Experts of a small language model.
Size: 13 layers, width 128, vocabulary 8192.
Training: a variant of Adam for the experts, 410M tokens, 6255 steps.
Below are experts of layer 7 (counted from 0) of a mixture-of-experts language model. Rows are named router (the router's row for the expert), up (a neuron's input weights, with its number) and show model dimensions 0-63. Each number is 128 + 32 x the weight over its row's rms, rounded and kept within 0 to 255. Numbers have three digits each.
Before each expert's rows: a language model's description of what the expert responds to. This comes from a sample of Wikipedia text that the model never trained on.

# expert 26
Description: Non-English name syllables
router:117153097105116140040147098117159077145165154170116122098142195105145147130102140039153147134103120121126156141178092191100140167151137144108086088112139142160090171156154144140127165129154083
up0:123099147118159156118111175128116125174184007119129134113095078115074086087132154114112127073142179149154125132107099128129110105195117148186124100165123094187192154051138149103097113165103123
up1:109119120110091104121172236142094093111114094088132120200070135104087090131091146157120113085087152106118136106137112147135096160184152108146167172112101114131149099159153132137087092122183140
up2:128135143137115131176120172112128038147144128125155146117161124182116089173148096113105122120140155135102174144179112163113117118126105113100098088170150138150111149149117096113063106159177105
up3:123166149151122121153160145109113120203134115185091129133151113141086078123111126164104071135129158106086120111131099156116082147114147135113122169110170160127110117145129180086040079112186177
up4:066104146110110120132164126104149037182155090178112110094137136139123148142097142115122157091112144116111134109170085153118128167143121093192224150138140064144107163101167120131100122154100078
up5:135119131113087115118122124123113092127150060127080107165107137148131058136163083122119159104080141149103136090119148134095178144128118132063140127105106151099148115140181138157138119187210124
up6:099130158112125136134116131142102139169188161146181138136120122104119203122143145089094122112114171148159100135122147162111124102153124065101134205191120148138148141128137104066166102114101145
up7:113119136158088219130132085132178076131137156110116117117136058122074092118191113116097152147186116154153071069146079134127166069092174102168125112136179152149118127177110093130128120203143118
up8:123086133220122155103100123145110100176173084118141071110108136144146121102154136125109108122066143227138155173099146118147129125156077092028144164158042149157096133188173146072148122131102080
up9:168077144174096141107133089178117119133154135134160170189141138143085150109133132113133099138132118149214120157134135083115213115170130079097078113176109122122122104135154102136133150100182104
up10:087156171164136124135110140163159115140123146088101120080128104144103138104173144087116119113140142138162086174151064163129125147079082111127104182170194089104155103152154139081069138091157144
up11:053168153119126151160115102135181069184068072133159096087141114097126105038109079151118152153121124138116142112197095145155145119072103141149089085185139174140126133108147109111120120120079144
up12:127086148115120157128104105145136107150150119169209122085088130148134146088163178114102158136087168179096182092121140126138141134154104108076156126159055111130138145125168157038142131172116144
up13:129021149095124138095121117183122102188096120123119120115182148150152157129119169186131164153090130136100174136036150123123090148131124122122156112200074113079147142157152112124143163110130142
up14:098115137063085100112199181153086119139152089100151105109087107133119066152144048102121203126124134118136135172119108146156120166170102138103110109121103137131111134101136106149054138177179146
up15:121142154151151080124167087081130097124188137131115133146129173100102088197127063163148125129103080116154124118121119097108029122152177134137121144152099134118129147140174172087086113114161065
up16:142157151159138149138088124127129117182083068152191146115113078089156141068067137148116163118187203166113122067162102143139078098129145138108160096154077174169141143079097151124141072130089124
up17:079113143127112093151128162159107052097126059124153160130160092094096097124135081110122086135149166089179169104115116128159162101079116139126151241125138175105140123089128123170129144107167142
up18:162141143174116130141160141072106096158095119103136099132123124106101113117158091148126080153053134136129128191132112118076121134099084085114120173088087165046118118095136106150171077166182103
up19:062134151130129156139141178112106055168176138146078133117139160149179122075102140131131116106196179182199089106098072123126100155179140125164170092116101107105186112139145159111115106111114075
up20:179141159108077164086099158111042094149183141114162154165125124178106067125098132132135083140116189114114117124105146155147143099134092083130136122088068125118198120123174134188136125150150138
up21:131120141110137173099198106190127106087184160164114154088103132172050136106102122128125168123112186138151164149125075157111132124125137047153129113170145095045154152120120091120135150106143095
up22:088085139130098083108232168103121158112115074089137095141108134124030134083133073113123122141121177167174166204131093163162113190128142136195153157165145131048157123128153077155115166065133148
up23:149116130106140134114170162138082066150084119165112115164186096177183120147098121154137054099152154166137146115137108157129111132166133157105192085168096125151159144158134112164125132129147073
up24:075170131184153128171113092096155098152164168103100068106212158128134164125120109126121178140112127122163132098132097101154120138134128102127151068100116154103131126132152115103103133135091145
up25:102143147152059129124165085151081142137144062079151115128113137086107101154152094116119127126120167161186161206156142125141080156143127077145102179131142155064109145164141134139134104114161130
up26:105135135093145137107089183124152082107147077126143127133160126183132080116085125125107200129129178191088146109106093115139136146080113112158142195191045133112137146115187132099125146168204132
up27:131113150113113119150156107156102118175116181117135158126156130106080195112152111125130080175119150162144110102103128164119123118152174062101167199167092119168120082165152138126095126053135156
up28:088145122173119166102103147152174111084133095139162163132114068092098151111155132082124099131106133136153110147211052160148115085139134141121125110134070170100148126100142124109119131171106113
up29:153107140079140100120154134106122089187109112152108088163176058135078140099149143182112109099135153105107168125064086148169125122159149116035138125197123164086149167193149098141131117168098121
up30:142140137136139149134140088140113076131099122158083057180120126141150069119080147129133159140122115108159181118134116143106149102123140065146165133085118106122138113102163134145157070215197094
up31:189155134182055129166091184121043127145129137143132084151145140103091127110135099146100128167093119101114084165128147134071140157152096118140125131151088110050137130106086129160134140166153169
up32:102180151146150227129089113105095083128153115111167082158155147164101103159071101129120160125098135118115146119112154115183100149123155074153187182115038155113121123176152133142103123128158138
up33:113147146141057160077186126123099106162109151158123156134138141069107151150168167109095122136186098152144177090102191138083163164181118140166139085104102101023202155089083122137140139123169116
up34:144145124233158137118081152178136132099134117166169148116077119156103106081110155109166148146141109091167155095191119165183067140193133119121154105153177114072148114085130122109133145114137096
up35:139122147108103154112167163153160126135123119115139088119087129107132109128164109139116162091104147101099106183151114116160093119096083154098061147139088183112172097090092139138118087097106176
up36:097144159098106164149134169117072135122159162157168088131065182114161091119152086141125173147175176119111092135162182064186115142148129090143193163131109125117093137140137107140127126154075109
up37:063089125156122115112133124120137085182167175177108140139098170074145164129183076153120092054138083146131184119147127130125172111148123120138156113146075120063094157171163112119167132186146151
up38:144160160124162202103128098079160090059158128170138106144065124148123144060114114168117114091157129139173106124140100102145149102159125090104092135074123179143159123150187139146166073145112130
up39:144145132120158186148119163124147095103193191112120100166120104137093193109093144143111159142115186138077166148118115110120013160110158076166150170131166072139128127137155101116098103111086068
up40:152168164125147124143108066091147096109127050107131154127090143106130116142083094152104089138122137128156182154155129121084113108149119081182117137154158072122132147153134046141160119175149069
up41:111108130167129148163103119130073167135193165156104142120134136140120136088123074057127088166158134158196071166116133131099198152135095107109125134144124090092118123097118109148144150076151146
up42:156139135138128117082162168123097099150059096189127148133123170141080126142064097141122087089115157214114107139109153112115113169171180097120154084167081114148148141114095152136096129130119087
up43:139193146115179123129126083157094180076153170137137156120132096095104074135028123123121079164160129098188123147057100108140105114072133087075141060101150173061174090145125158097120130135174148
up44:082118154078058125082149174122136057135119148175131144123144112156123150158126131132103169137127181141106121179054123172132080168124130105102168125160166140114158144104107145097051145160180126
up45:106107139140168133151123150170073125157128095125121122201100122155095125130029119128127082133156183117096159140092115154179073096171115092176173203112093134130156134137140130108107111144117096
up46:133141135179067152078185199130113121127166108163201163108161108078095129109111124141106122081144138183134135074086101148127145151144134072145103130174074137054100133124191140146150132173122107
up47:073099144047129127109187172152125087152108102214103141085172177119169134028074149087114169128149166132167164107103136111119068159125161109091112073114109202181062112100123085100176142084094111
up48:124092157176133118083185189080163113161164109095160137153112126122136184081159141116142101126082116083128145155038102131137088170087115085149092153174105114143095124145135073168130145135126145
up49:114162143158189198111163154150142113078084134151168062108080125116059147109100069126119117130186138177168127159148103099137144111116108045140146136126094081121116121132123057132141133123150085
up50:110176136179021143128131113145164074110137111140103103146163174094131104144152107113127112139191104149180165151112176157130196132098092151140093172106112185064104083134121075129124117141178118
up51:093108152090132146157202138110083161160127149123085123145121147149114129068179126115134115143141195111180051160066109155137164096195134085105110096132082137135102126117119120124158134129184112
up52:095113142176067100142118087167117065173090101154195118199094139118112198125130116086109105086115149118121132140181125090165155101192084107159130141080129166071128117158161107130079117166132114
up53:149147134111140119148147104087123109109143152161151110199148109189136087138120098159140137124161140156152124167118112151086060066049101130105078131151127150167096111117145071134112107185151150
up54:122122145099097113145099129187160131140081120112151143146092096132070192106117145128132178145134140097154151133131131136151130089089093100137127191128162199138120072089142166104219090101099172
up55:103175157137084128103155160177084062125142143137140094120103120117119149149130080168100185171130133130143199074158078134118088144142147093155057089134116127096145126152124048154135131109215131
up56:116178154119138109149100130099163133107172132130154173138088140156145124130097112127117176175180147099171111092033098153102127111137133146109113130165147159163127118090084136133162141200141063
up57:112169134138096179097151176124175118112094158166103110155103128095111166155094127144117082073128121219148129138132081157168113074151045164136112076127124128120152151139114128105093103161078076
up58:162080140133136148152087145142159117126148155094121091147094133146127120118111129128123190094092144141149140167153162106139037128121102101100154100134138128162112117126137173126194101125035109
up59:121114141096122171128106144139108122167084074152040120132176130146113150068143114131094142167192146156130150093128112116090207199144160136126127101197108105077133141051130135137187148115134135
up60:124093149139084132116126116136125137182080139185169094156114172075136134144114104125120056144187121194089163160095160182092090107146122124189158146169101132090129173120128073172167129161115095
up61:069099159141108150104148096153117090137186124116192165143074140119116149133133103117126081111119129118104131151133131106166052108127120049125146170111152116150118145204178082113090120126088108
up62:120139143131142167141179171150127145096181092115138146183112090088146128068128061156123206144099106096122120101175110121183137121103153124114190091116138171141090128109159114106139120177058150
up63:081150165128107111150152086102152120157090096163126083113114129142130154148186143118111147136055150145180122222142097205048076123129118115109093174134124160194159128130124122136175070148156112
up64:181141150214081192140120123159110127101113162138111128174151130162107149099118146093108067169126135173160127142169128118106117115085119129203137139134108104081068118182116154107177052128184135
up65:118098127149176176125137139122052093101165171104158120102172136141060144114100160112128133137113124184211146136100082118173118141075106072133149073138132084146173079173167088145124151101112153
up66:064114168112166175189133067124130070191069127152145083141108137122099128140090133098121139177174176184160092200137078120149134118108129139132119141167160172164135115162125067121067129099138132

# expert 43
Description: O-ending syllable pieces
router:182132076090155105101140126132125170129120132105113136074151126131135099193090154058171052135113091100127080112152138154081110169128170133099107090151173158114106196139108174159077138108150085
up0:096087145122086128148179079144139129111140178117108126139188078171117175140096136116114133166122136170187098117183057131121080094116125115091121130170149119147111105163138137077089118120106145
up1:132172155121164131183150140138169142147087141149135168126135089150094103119105097110131133141115149126151109105157085197096093127101150087086123092143127116107145116214110098090098096145074077
up2:161090164187086131105139136120124066162128117164153133112125133141155097073157125123116133106089125172137131137123110149121134138129104087129089098151092163136093116189143150152086074120114100
up3:147071157110147123104129123129120137177092081158170142173104136202118101107177067126115138102144136114177087137109186115139162125132129104102106130093103151089159120084132154145114060133190102
up4:127128152063170118136108106112081146148155081131117094174145118148117161147154153103125166108108120131179115123093116112091194109106117057085156085098097140140156121142158140066121061174122132
up5:093069157109096129142113116105135110098129117123204141142099063180060150123162131112127130151131127175210078146142074161105172110178133102085096092124141192150156127136134131110172108165133129
up6:130126144119102150119117166175080099108110162126121087160121086104098093104117121193139114128184112128122151079163145111155122131062131107120159088187184154112183118117088112148112115097092170
up7:124150160139087172100147112184040088131155078173182192098121080147111142137095128133087127119119109181141147131148148142118146102054114138137105100134172124109126126178134152107141113132117184
up8:083142158131097160125139079188067098125140074138148177140160148126082076123079107097107121118103109188191144141143146177108135085125150065180126100167165150149174137076116100143074127166129108
up9:133121143150150121129124135131096140105122129130090090108118128146170090075108066139111144174090201161118119179093131126144074161106157157123160135143147100087213122154172165079123114154142143
up10:125053130072137155141114113102143085155132066147108075122121094140071080084169134142113158105109185091117126109139148094095124117121167099088154153122115146148176131063166156139167072148186100
up11:142142159108173105108185130115064138133066097179169128164110071119150062160135096117089068117086163142182159148161130115112123060160127126141170118129070156166082124118125124129128129155214120
up12:140142153113128155143120125104158044140175073089093094146172092139124110164129100094138101060116116145165156063178123119098121082160115091111134095130126202123160112136134120108085055162142098
up13:151124137150140182153157175127095119109132142119110151129174139119087123167089066161114165146187104103143147160117119067093158146136142117133134053147107139089188117102102140078137132162131114
up14:105121142126128165096145151141055120137068169153203129147161132071079137183157135095127135086168133115119149128095102103165110123141151115238148138103107103084129148148113053116118145160141093
up15:082119117189139080137125186116042113122095091153165109142122161129106151124112101143112138090150157163169136122125085067207132094189105140183151071140099144075149124064150143124119109144147137
up16:126150148097106154137115125073112145131098060145174091098133102119101174133140173150108161125182148141137103110075195125130163151165114137154112153118066132038159113109067152144108125112139148
up17:163073137207123146120139134141115145110140152108108170130087136176105109066133040111100116089149193120156100129095126122158128073120093050140110135084101123138151128182170152106212097176110112
up18:085109147137136170135110189138111116136070128136178089117119149156144159114087172093091133107123130167122142164230175118088103144097127154153169105192125136122132148118138110135173127205114158
up19:134077147115173183161154182135119102159087135154118126113085134151074107060060129126151124128150126139094093158064151080082153130159159080129165066087118202152126137157197081071101158126133126
up20:151111134127136173089127197179111130205092117107088078104153113178085110134093116137097146122151182226186121144098118180133135146117162110148151095212101202161132127154115166112103127081069116
up21:148136155134140157101166127086104131130187104077106144126098090160131119134075093135119121079169117191184177101125144075083148130157135117170147100190180133139169140176124158150197125096093096
up22:109160163093136161092153115164090121103121052098127185148130118124135131119106103104140172128077123139111170124127106155131124106125130139132155040113136224108185085182143107150114144097092185
up23:154117152169122149118181174155117129079156140129157131117131117172128093129110071125128096179118118153149175133131082153147104094114139108118150120180128171028148112161151119112077106099082095
up24:173147167109152095186117109167125129145117069127112162165102047153180095074193113155122079185154173140095100130119126107121080145103128096128125118154122160086114129159143140092126108115093140
up25:120072154215117132116115144142087133092120062191117206143102200120156129034104103114111118117143118168204107087143165107168213094166138085103174126110069145118144084061151062146120137133088133
up26:082114137125145163082169144092138063146099065107107098101147121107124180158148178125093164146109142152210150191118127152094137105091129122120144099169090158125101122078164080112112102130194125
up27:153094146140111130122126135071083176211111117211107142174133084145123068137080092104104119147101134132187128065135155125111188140146146102108123130119159196126144123166157144057169108155119125
up28:142122158166096123162090138142108127116125151160165087164182105127133181140101152067123072155129165145117094208121121094113129176140129173121099116123095115118150109167157139116146101123162129
up29:120126160123131148123189220142071118128098125135108139161045144112198105120082102134128180149114170177140134135145141089192111147158103095147219107149075123119158114174141104143127109101151109
up30:157125148064176123182194195162033165121132125182174127126128135107138073123083084129125145112130164188132118134113163134125064131139114160083139091153104105141158149092147132130140137121097096
up31:114097134145132220116174159129146032115172221162136144086170122158131114124095152127125154131125154109188176139116110175181118111056121112175143117172121062124118081069106155127131127124124127
up32:119100134146130148118123126172058097109203067117159097158147116122077082149090095106126091129141142131181153161128152166090160100117129164120100103157154166160110168143150132160111111184165102
up33:077158139112152168121176125168177119125099071157136139119127150137192067124161104136111211146090160123105097135107121141137103137162090149152115143214144119126141106165190095132123139122101089
up34:103123168171111128134185097115077093120190086122169183131146142127165155135118115110112115129077124130201136131118081150099106090118007127151131159179146201103154135133120129131103128108161105
up35:125141143147147145093161099101109142131099126091174136149054151141100142127146096140134101121147126142132093156082128049200119137124128060112099079096155170160165132184114068108181098176092108
up36:124134158109140143151128076176128090119089095116063115140131116147126083130115035158103193082096144172130084089127120100085125125063099168126189124189132178101209155178157158136166064130062098
up37:143128150134108129135155166167111141103177131142140134143141081174111094189083104084104105134104181104147159168199095155115078155135113152125083076145147133120158111145187142086093090128167084
up38:094111144175091086136181145098075137173162057125129179129072090100154107096172102152116079128087121146107164152122084095119114101169153145161148119134170193100110158158141146173110124149125125
up39:133179128115126171118115089203141112115149086092117139132131083180094091131095096165133187153143136131152164054158134105144108100118073135163115127030098173123086123170139170101151083139141155
up40:125095163074107084131197198074065109125136129117157177130118104152136121155095141133121157128164165099108119156069106140139067100088099123164156091132095161059152103133159101169107137138143131
up41:124105157136149138214081163168144131171092134136158119159114110184143105099107124097122188138179159065168079094169206170086085126113092170152069122140111141103150113175114110130150133185134145
up42:157110118118105180185141133162107081127125193113108158201128105104090096165121061167098138134141139160121174135101073140139140057120111148155128030212060186077133134103174100135125126135119135
up43:108051173089132221161180131135070109177155084105172112110171121135150112151131135099112106119063161107140099180165176124171044159146097159098130167159121174176123128183123162088106076117100149
up44:118148134075102172138068088162140131156127112137123123132142143074091150058166137103112132151140143129127129152126092139161116078146139159091154112147114232130133106111130151104122084094114169
up45:127087153153070130133143140141112028152102064162112160135160142110134100098096123160127114160142109101116144100123163131077182184092157127130153089104118146099189138099093062126112110158184130
up46:118152152153146136124129157120076081131155107206121101126146085144072131145067091156138119174160119081180168160092148110153209138090130057181119112149123168069164158144162058112127176123149090
up47:134120150163117139145130121188078144121146150136124123118122095193121164119107035094120101157133141178156100144120180090101108112076117072092185132086090146071085124191151143129186139162153095
up48:094104152141091115095121171134113161172135106164131069113194121166135191124128143135116165030096141159126162106118138161168141115139073142124190158179167110115118145124099158095156126105122077
up49:090161157136111157080082151114130137164151136154111145138109131082144141132120168125125108124121102172113181107161114125109124076117174065102137115137111172110110157175101018105107090189094091
up50:116183156137087129064144168126113117182143166172155102108138138137161050124128141146115084097129124172109155165042128127161074166134154124148097143144135162131106128150116132100077119136203126
up51:058084132133172202156182177154092071129085089192117132104149147153104114110108138074081123142141176119166097113148129129083116135130167152078150121115083079120131131132112149043150154148098160
up52:118170132174151157169161094132127056208151123081105070131140149201108072100135134146143188137150109110176116107152074058134115120126097102163153128129135151104187107144123098098089106090129130
up53:057110142113127154125136165100091143167093070155144065114123175090098066083131139124128119085183103146151119171116156142119132160107111182128065130099133186069139141140160108117088109160185171
up54:152136150127162160175148086132067136164137091119109139147199121180154154156121141167133075088144111136170138135104093126128089118088044118149189117140138155158142132174118113102125106136114123
up55:107127149102141177137157119116111131160104094174092084112143117112114146146121108143126081131179156210165124128136108140098135125123168122100163128111132196104119135126103117101135133143059088
up56:111105154099141178118158196128102145182102170120143122100083120198157156155079112098123109113162152152093085157049169093119159108138129142091208107127069143106101091186084151105154139151112153
up57:084158161109135160143149146147085116145114160117131167125166045204146155135072110088119128131144129135138095123140113143104070146132106102144227095140095107165152140193134100111076086125122098
up58:151078139179115172135249161114151091122208094136147118123125130203098103120124132151126162146119156121215122117125090167110150177141129050122100170161133126094111096100144139137086102114178122
up59:089108154158184171093126087130113159139103052148165135175135155193143175167130083151090140065106123097162086159121165103147167096124111101097107124082123124142139119132128112100148051147169112
up60:119048147081134149146212131105115136151066075168174131173151131098160158174175132103115133126057134106165168124146131138088094144118092119089103156120076166153101101109170041083120095169169138
up61:123078158156106138128142179150125085171148108100130133118152109192116113076157130078099091080191134159144073106134086177105120124201160136113114072173125190199155080143104124119037113142147144
up62:106156173142168104147160165119113093104146127134180120120136096175106114096125128089105088124127197152191093159134057156163083153103146109151167145146169116178198094126164131110081100125113139
up63:108040136096154147143108130163107101189121129128186119160153125143171086137107153139119165123107186107175119126102139121212115089095112158064161128136099202136164101101169127082145118147143211
up64:137207160166164157129093066189052167137166127143117121129118137139112090122119104093102102153117130157124103108148109099134159065134161046179123111105164138159194097097085093139169105080104093
up65:117105134136149139166191119126083113149143133182130129162168069119153092128163135138105112141125182114127110129093156130159061198130159095135100111164101073140205091070168136105075087093160092
up66:176044111158106154147169131132117090166217159158062110173123109169098103156087108144128137142092168098142149081113101124101151097150144130130124111131172193064120116072179100095167120124155149

# expert 24
Description: Word-start stems
router:134103090118131121121106099127163118063094163055123120091094136138123121185100142128189136140132074081159072112176162140100119149071173155118113120097151095149101136089088122166042157102116139
up0:102121153126118131170141156166149115082146132109129070115080151159100103119120053116124187076114155147193131177163096066141086123094149127117132124130170111145175088126189119153170097108134087
up1:079138151116096134127154132141109078113165173154115144133131131133162116119107058107142148119127141108138112104172109128115035089173173161130168097143096052102153124133162123116059107145155113
up2:095115143138163155180117106144084141113161112151158090162075110151126128118081070088125087125107133213135140149189156121109136078169094102090155160128123097150161124078134129095115069096117128
up3:118115149092076176158071099125114129122128136125138210183079190124119166124143114171145069088151158132063101129124172080137112121103140141066067186120128162165144135092127136117120048155171122
up4:097100157144110215121139096095128105116133188155170049139118205157117145112080129136117172153112111157180084090181149044136145157087123159145094114126083116152123089169113147078130074122076160
up5:107155145101063150168102120134123115114200100136153046163082110093135106110109079095102193085125134143171134097151123114118150122148116136138138165084168122145147133150120097132115102167061117
up6:110086157174040142179155116176080061100146117116112156147174168135158127081162129099119141091124142086140109081153125133107127165128152073129121069149077155171121098121139119156139148161185147
up7:094117141114117120097172102083153117123136123139185170144171111178189128153164133185089120119134141094167096122120134125155187108131117046092114135180074113180140080163162072111107096181106103
up8:095147140083158114069065172165118108128111111158175084119132088084161132163090098168117159100083146188166129123149157091176150082178144115036115109114104136132087121064155149051090089163135120
up9:075137146101109129168170122116095082118038034105137092170131043129151113107182112168095172097154151145177122099153131148152132089111129174129196111185141168145168158124116126178112068191099132
up10:073091141106143133151124113123116085101136145107140119111155128140076188126104123082120173099135170131141154100096165125154113206187145060127187179076124133089214076072130131090130134122102167
up11:074162136106203181158082140169077157107186128081120093129108125134128097108079118173128108124151133128161098120119117100169075113132140095173165160135125158141120118137155082080163144097105142
up12:132098138083071157138138136114125044110151156114155116135137104080100161126139131152115161113194144106057157088136091146131095153112154142142107104222148104114144098080129102138136138122117184
up13:157124128125186163132151058173098106122120169124171172146152081092133098125123151139113179145103113172109150098105091097129127026112133133101094104159127170107141075073140102119114123140187158
up14:102143141121081198143139174110115095100144132098166118164079097055152174122082120140106162127139154113122153143158145162153105101132151084160178191071159189088186124157095109109088074119138178
up15:152146157079151146103107126135139031162084134176131103113179120115169144132101152119130205166099137125138210073175164128126146097100158114098145121176094141106118114107087074093097099095139096
up16:120184133095144131204133128125103098108112112115130055194066109125144137122208106203104162149085138114104141069134148122161141140149109126141145110097102097136149166101115153086134082183161113
up17:138133134093072109164117123072105092127143095144156044191104071127123097148198113105117124119167138139147116139175145077144176091076094139136162166109177137099098114109147115077120075138108124
up18:137115142107105141168085092052105101115118146069138090157085105111142116106151198186131097084116110128143107106110136180147142117149120125129107160116137118084182110168119150094149131094126142
up19:059107168156106137163129117155120030147113125152172115160068150129185061128154067103134128096144132128102116121137148139084157141132154150093187117097129115117194132148121139097098127183109097
up20:152168140124053125134138143117141078145169100129144241103045075133099098129144130081118158175134122149149156150107148176079089073136129072112112194205149178155138095126085114138139088136154163
up21:141144127149011099165086075115144096142145186110089147185141098159073108098169116187135163130142133122192116085102089111104108101117134075210117136105141134094151077146158123106163096123084136
up22:129124128127108173123179188164037084124092133095137161131164172126157134155075151102129081115100083085184127139145167136154140124089125064113176110136136137072146078106123085107076146170122165
up23:135138165098132105145072156120194107087065119105130138135112053136091037159128112214115088108147149116162104142128139139127146118119133056098128079154118161135135125082173111113130043209147070
up24:145109124106108118153155132109166132092174152069171109138142101151061123084121091179137187147114136140187086094081065051121112151135106092061135131101134161121084130109159094132170116166135142
up25:102117144126094133135120137128132059089130154126078104103173097176126072091107121136129138161121196140174114133127160088116127101102142154113197123180133173086162102120172108119164055147101135
up26:094097154114114174160116128182117106081130120141112095175145128162091167141143137087106156118159170113180085079117179172149132156143163069172106109090108124124123039115142116100123060106118097
up27:100122139127144182164109124117141101092112127132094091149121135144092153136173127126141053125075140111161125111135123157127071167142133093170115166122151151122167104100120115113188043115144135
up28:115092141090085075102165149102159047119188132157095146157060096165167075084198142188122140124116135125144136110158099131175110152160131129193186113141140089044128129116163130142131121105144127
up29:090176152084137109090171110125158099161089148129137099125095147084143177118142131138114155072114147163146168121176124135118151094105099104078148143169114066222147097128096097140169102110152119
up30:143164142136093119170103190090132076172121123110117076196171111164150132124160161241130080112142118144118090140163072140128136074131138124113161162135100132145130130109128080146110082140150059
up31:069134164168159137132158099098118076114135090158204151133101097110136125155218088099134084154134156134173079128122151139146120099141062107159191154158055171133135152143088123109160123157124042
up32:130116153143092133164117128143100121077151147075098095139098120127100172114142084164120161116076125131171109098183100127109117108133100083100093112145089137141148067141165145132148080152178149
up33:130108132166153170044173114133107094131162123193147091107136196127154108113106177171104166116098133147121188141142105128194143099141177109169118097131100137039111118104171101134127118131173078
up34:129108145094102175141130130130137081147123142124185129174139133153083146132112089132129191125139142089143111071095109118166107126106116125106157161104161162166060108104124115095087121121152133
up35:128089138155096139089107115118000133113183151099113168136146140110091144179114097143121092121070116158128073164078119088143150161153121080136170107083128158139135114158133078131079144113125138
up36:117081139073081108143156128072097083092191088107094092147166159155060121131149122137127159051160151219132106097083077178083099208155157067158143108159113164114147126116194155136145125105131138
up37:055106152150105147135151111141143097104103139152189084143107134119077117129156122066112144129164132165137112090169154062160190077147121138127176135117116157207089090095090166153081108200073143
up38:103128155094138180149166159124090095092128169079153068136150111103086108100177133183137098071184102133119099087148198148110077145157146127156147132173131091156138108123103144135197130057106111
up39:097137144101089154155108118093046105106126101119078170156148098117143148156077141139112158091105144159118125111159150128160059125141158126065091123111147093130170100095126155059096092133163151
up40:055138154099067141196140062118049139127162142099108068125131159179124121123122104163113131129156143153109085111141140085141171124159140108148194119098140120136106175101079179096137126193097178
up41:079087150086153147132139142167107142117112101128161132152055175127171157142123104137127100122115150102136124109082158042126169108099159181112185125150136192142151135136141138114074136188061099
up42:148123161085138078079177126155097080102104038140173188168119137137190121063094071138116179112078175129179122079161128159118123124114130103135183083170088125125146148168131165160116081131139105
up43:108055135096142154120173119123148078148097120118247149148134118174083159118162148130125126070152120102130176178149120105153114078101097082119173126104148129181104096138138073118113117143080179
up44:131168154144133129179110089179117109134101077098145161124131152152092147128121094078094087116090132129175157159139130174142072109111044144168098071142162187176088099157097116111144117206117136
up45:130192143119127168121070150123161093137121127096179118113066163107130045132090123144132044030147110134115100094192168075098113145145129077121170143139110142135106114146120106129163104163108153
up46:156112152138112099089191111080152160096142142170173196105138099161157129126144131078155139117094113104134102080138069076111101179111104075207127120110090060125117122184191145122170108155099139
up47:131180151125121137189115116115121145108152107119185139189069083111166121141095065155124120135119105127140120137118134068109108027092138100121111156168126145146175122164112066114113101161147126
up48:068131156148127160189153042154139072114126160145135078153188187173129165134151048130147155162103140126163107142125108111126150140103122109124138076102098138163132129101101094081129143099078096
up49:108090131143112129179168080169189109099135167118108077133103124161181117128150126174080143097146129109177125113146109129103119127127160077123159063174142079130113047116124094149143173158112115
up50:118140147152113115154121137151140105115100113121219145171106127105061162117066061233111175152182120112139093133183151142086154164122147078130156137115103116183109115066119102137105101122068173
up51:121149137163137152149127129122112065089178087128113127123150113148102140067143103150119108124112113159125088127149092151142134194117159056218114096116105144135135135177144038071136123158125088
up52:087095130116134146175151178123154105148115137096102062161109080155170127107096083159129144068124137117163108101136145129160092055139146125145225113106154123114132103151125105120079098127122172
up53:094068138103188153129129146081131109144163116127108075109126118150105130075143114148104118160113157094109144159103099066180148184103123133134085175118161088102139087099122044134125144114208160
up54:152134125126161185119134201059121169132123164109121147120091117165149130154121155063144107124086123141155144160072125162120072107138108126120099111059129142128130092125083107089135090156209130
up55:125147132116097102101161195091152122101188173115171137114119082113150088161208080171111165090121130120146127102143130094135143156066092118140194188192131167169076123084100150125140082123151073
up56:141085128112074095179133204104148087110163176112131130128155165115091083079122071118138131136168150129155102156161115159088107133101088122090170112184127113095190091124162100124069121131153157
up57:087149160076158100167157140134072161140099173125091055140119143147189134141087127109118167124123162112143113185127143127126138175112137147086135122187093124137161101204120090083136096139038162
up58:043147146169143120150129090155117094144145080109096131128041145139139157078161117139112163056133104114218084164162101132099128135164136142109165172098111104149125109125124144089086078083143166
up59:060155162090130150163105110146155094100115073145168064071123082179109168130166113111101149138153133093120150089183108105116124184073145107156101128169144144082147100116139138116150092086109166
up60:135197163174095149095097079064114071084207140094148147164064092129108101144157038117104157125164145172120124187130124146095152114129110146197134085154075176068159111121088166123124103125088113
up61:094124156159075186149138078182106047089121070141143096138134157107133109134117085137078135190154165166190100064156105104151138177120175092166136103157146133141109096097093169113158148151137178
up62:114066136145179171117107101139096109123165145101114081104122176181060086164069119116128165098123126158155094093143155091154168143160107139108126111197101117177144136167124159108066133106111122
up63:035137141112135130137145128152104116119135194142117133118137099179158145112097156155129162139151133067200086084061112154117113067136171033097137200135135144101106075091161105104115100123125136
up64:149152147075095110107162202114108047144141043161161173156156055137136082098085115243093159132188149111143132089108109146107144124117130109110115101169131142166126096160165060154125124162176113
up65:102134146109106181176164150191153089091150156153103078144138088119081167156130127150114144129121141105157121083136072115152059130094126104165144074108153092086175088151125131111122077101099143
up66:093126146152144104221171141121110152129106087112203084177116159145104135125093104137139127172119140067145120194125120180161153160093130158145178151149137191118198091117131078131095167118103161